config.yaml
balance_loss: 0.016
init_std_router: 0.0312
norm_place: "pre"
positions: "rope"
tie_embeddings: false
parallel_block: false
init_std_up: 0.0442
lr: 0.00982
grad_clip: 1.0
decay_shape: "linear"
final_lr_fraction: 0.0
doc_mask: true
steps: 9092
Below are experts of layer 3 (counted from 0) of a mixture-of-experts language model. Rows are named router (the router's row for the expert) and show model dimensions 0-127. Each number is 128 + 32 x the weight over its row's rms, rounded and kept within 0 to 255. Numbers have three digits each.
After each expert's rows: "comes before" lists some tokens at least twice as common just after its tokens as in all text. This comes from a sample of Wikipedia text that the model never trained on. Tokens count by the router's weight.

# expert 33
router:110131118126153038178187136096125111088142144103171144045149128210119101104124105127177113153120072136126084149139126134138138139155156138134124125097090138174124139098085167236128084105118123100132177138134156145094131103068091130178181184101098082131138150128130147129142098099124088156086129147086104127106089110098118098136190155191156182141185095118161110128128108164129095137162
comes before: ",", " of", ".", " and", " in", " States"

# expert 47
router:108162196131098082081121125150089098133156195114073167105143155093148079107110140100130192141164103107074099102077109104159115121187197110121072138128169093118059115167109089099091177147141124138200163168130167097210176093118141108154083165104092155123111141146139115144117092165150117094134166081087092135083124139127117134143122115130153116125138163128130193082119089138133140157104
comes before: " the", " a", " his", " an", " its", " their"

# expert 46
router:107104065088162181127155112121162133126103151127156126092118144115154125090169071120160082128155065134130130176062185168130127134125143174109145130110108123095166138136119161178087114160216132039147163124134169143156149172117179160122130121104162126156122210177111132147167057133136128175158078156168082144166121128132087130164123130128110187133108094118087188166147142121102116165116
comes before: " of", ".", " was", "'s", " in", " is"

# expert 26
router:081109115091071103135128109113163088140096148084150070109149139070085080157117148108173162169186095150106103087103115161060130156164145094124124114096179088127120071159096135103112100127142114126139126077192150116119161116169072156121095136128118105113111081182157119174142135109144079089101153119087069139116087139142067184132122118093132136093140170159102126096055121093086094194148
comes before: " the", " a", " his", " years", " this", " birth"

# expert 43
router:102129137123100141137090089136111207118118152147168131136118122139176171142118132117124094168128165187172144142093141179118150134123112157121131090177115074091143129125201170138125140166138132097127135143078101133104142078161158104146120076126132138099132073074141134087112167093135209155144098142218170203149146161096094161078119114133096172081086160099134114088168172080067139101139
comes before: " |", "–", ";", "ock", "a", "q"

# expert 17
router:091138181130095132074161133193104143098104053222136150113140116141126133175114150149107155156139148078099134133149123151075110097130103162164193077112098146105189126105109195147145123091173174123080148119094117137079144146096121088150092098162137109116110105112105122104130135151077191074154124090195161166139117134181096139132086120156081086158142129150157116138109175068125134082111
comes before: ")", " |", "}", "–", "N", ";"

# expert 28
router:134084143100157166067136154157112117141166154158216172159093136146120158171110123139158135148117183101081187121185082118078148110171145101161191088134086110186126076167117143173122086094152168119071093148154151130184104117118082153182153108170068144118102135158140152111146147082152126143118169134086096145171113154097107176139133125163137182100172091158138097135094157152143137118092
comes before: ",", ")", ".", "–", " (", "°"

# expert 36
router:143146058142056135072121149116105186126089139107094127078159110139163109125186072133062126144116108105140179096124084125099144155144113144107168114163164117187161151130123147143110118077113156130124139096098157129145118084152110093155111094128134112129135069141131041060144107170147171149184100115172159170073101086158174187125125141118114097125117133125099150156059144073106095179103
comes before: "|", "-", "\n", "==", "The", "==="

# expert 0
router:121108066114122167107133127174077105170102132115150148138161153082120137138136096115079113162136149141081141095142207142118141113177161111116092169110131126122028136135146065145145118122134131083126120137165074128156154097133178178086154123171129151105170157162164148118129136152136153209054156130110158155159097214187143190129125126099092071129097122129087131157109140088115184111121
comes before: "\n", " The", " He", " In", " It", " She"

# expert 13
router:150126131137125121159191077085157094159110128107140138133108137178189148130129133077113200156140126138105086144096146129169135128093098150111062187117114122148111127111132093126148063129066097068115108151122135102102136143107149122161107187114140122113080156162139071123123117182141140136086191111088085153114139101082141097116188108223152189128192070174162113114153118161151123137185
comes before: " to", " by", " in", " on", " as", " with"

# expert 16
router:101081133085165175112072115141139090091143126055107070066131145152121087166177113108232109083148167150175088150095094146148158092136120109098121173144105147170120164039162110160125075116126099135131169081157160161097102096095100082127144123137200113102124090144114127091087132166142135127158130119113136110163142158132117088182141133114120113134140129078129101143146159165176112087083
comes before: " |", ",", " (", "==", "s", " =="

# expert 18
router:166063161124134120122142143171160102162154098112085156143194120084151130140156124180105174089147170140089112123092198080121148149107213097127114137107172136119107127133128076080107142147063080083179107118115126104149159105133162181094122202121126134121136139101150141228105137114138104167132163135145095074124148178150181104121150109077124119182180144086125130155124077122118131148158
comes before: " the", " a", " and", " he", " which", " but"

# expert 21
router:093062118116126175144130153149076125149057182144153140095130143141138180104117146089162177126186162115101108133121170091105140134138095174073132174182132061160148123148121161127154127120140130126148124164092084142088113093146157161157158110116159147100137097113090113085148115110198133236110178088117063153074099132128148107153157112179151169114151061136123120075131096156117144122085
comes before: ",", ".", " and", " of", " in", " were"

# expert 4
router:094110156092127127221130079088030113089103088112195116101113133143166085126133152104147137150158133111086143139178139087115125111161152133124095164172112122133136139080105089161137106091147152151081151101170126116107137086139161124183178085134105114181094074150127147114142125117148118088075113141164157121113129166131121094141126049170150149153135099109183140120123052170153168050107
comes before: " |", ",", " (", ";", ")", "'s"

# expert 12
router:134069080151171175106147150123050121139107164082097125164148155094128148116141160132105124188128130154118124128131163131079139121180072153172124145123093102104152191154116068092136134124090129095064148152116102111151082140127097163070164128107133138146143075101123154139175109115139050208136145166118144122136105125109188131187123137089114113147118119100067132087189080170173142091182
comes before: "\n", " (", " is", " =", " first", " was"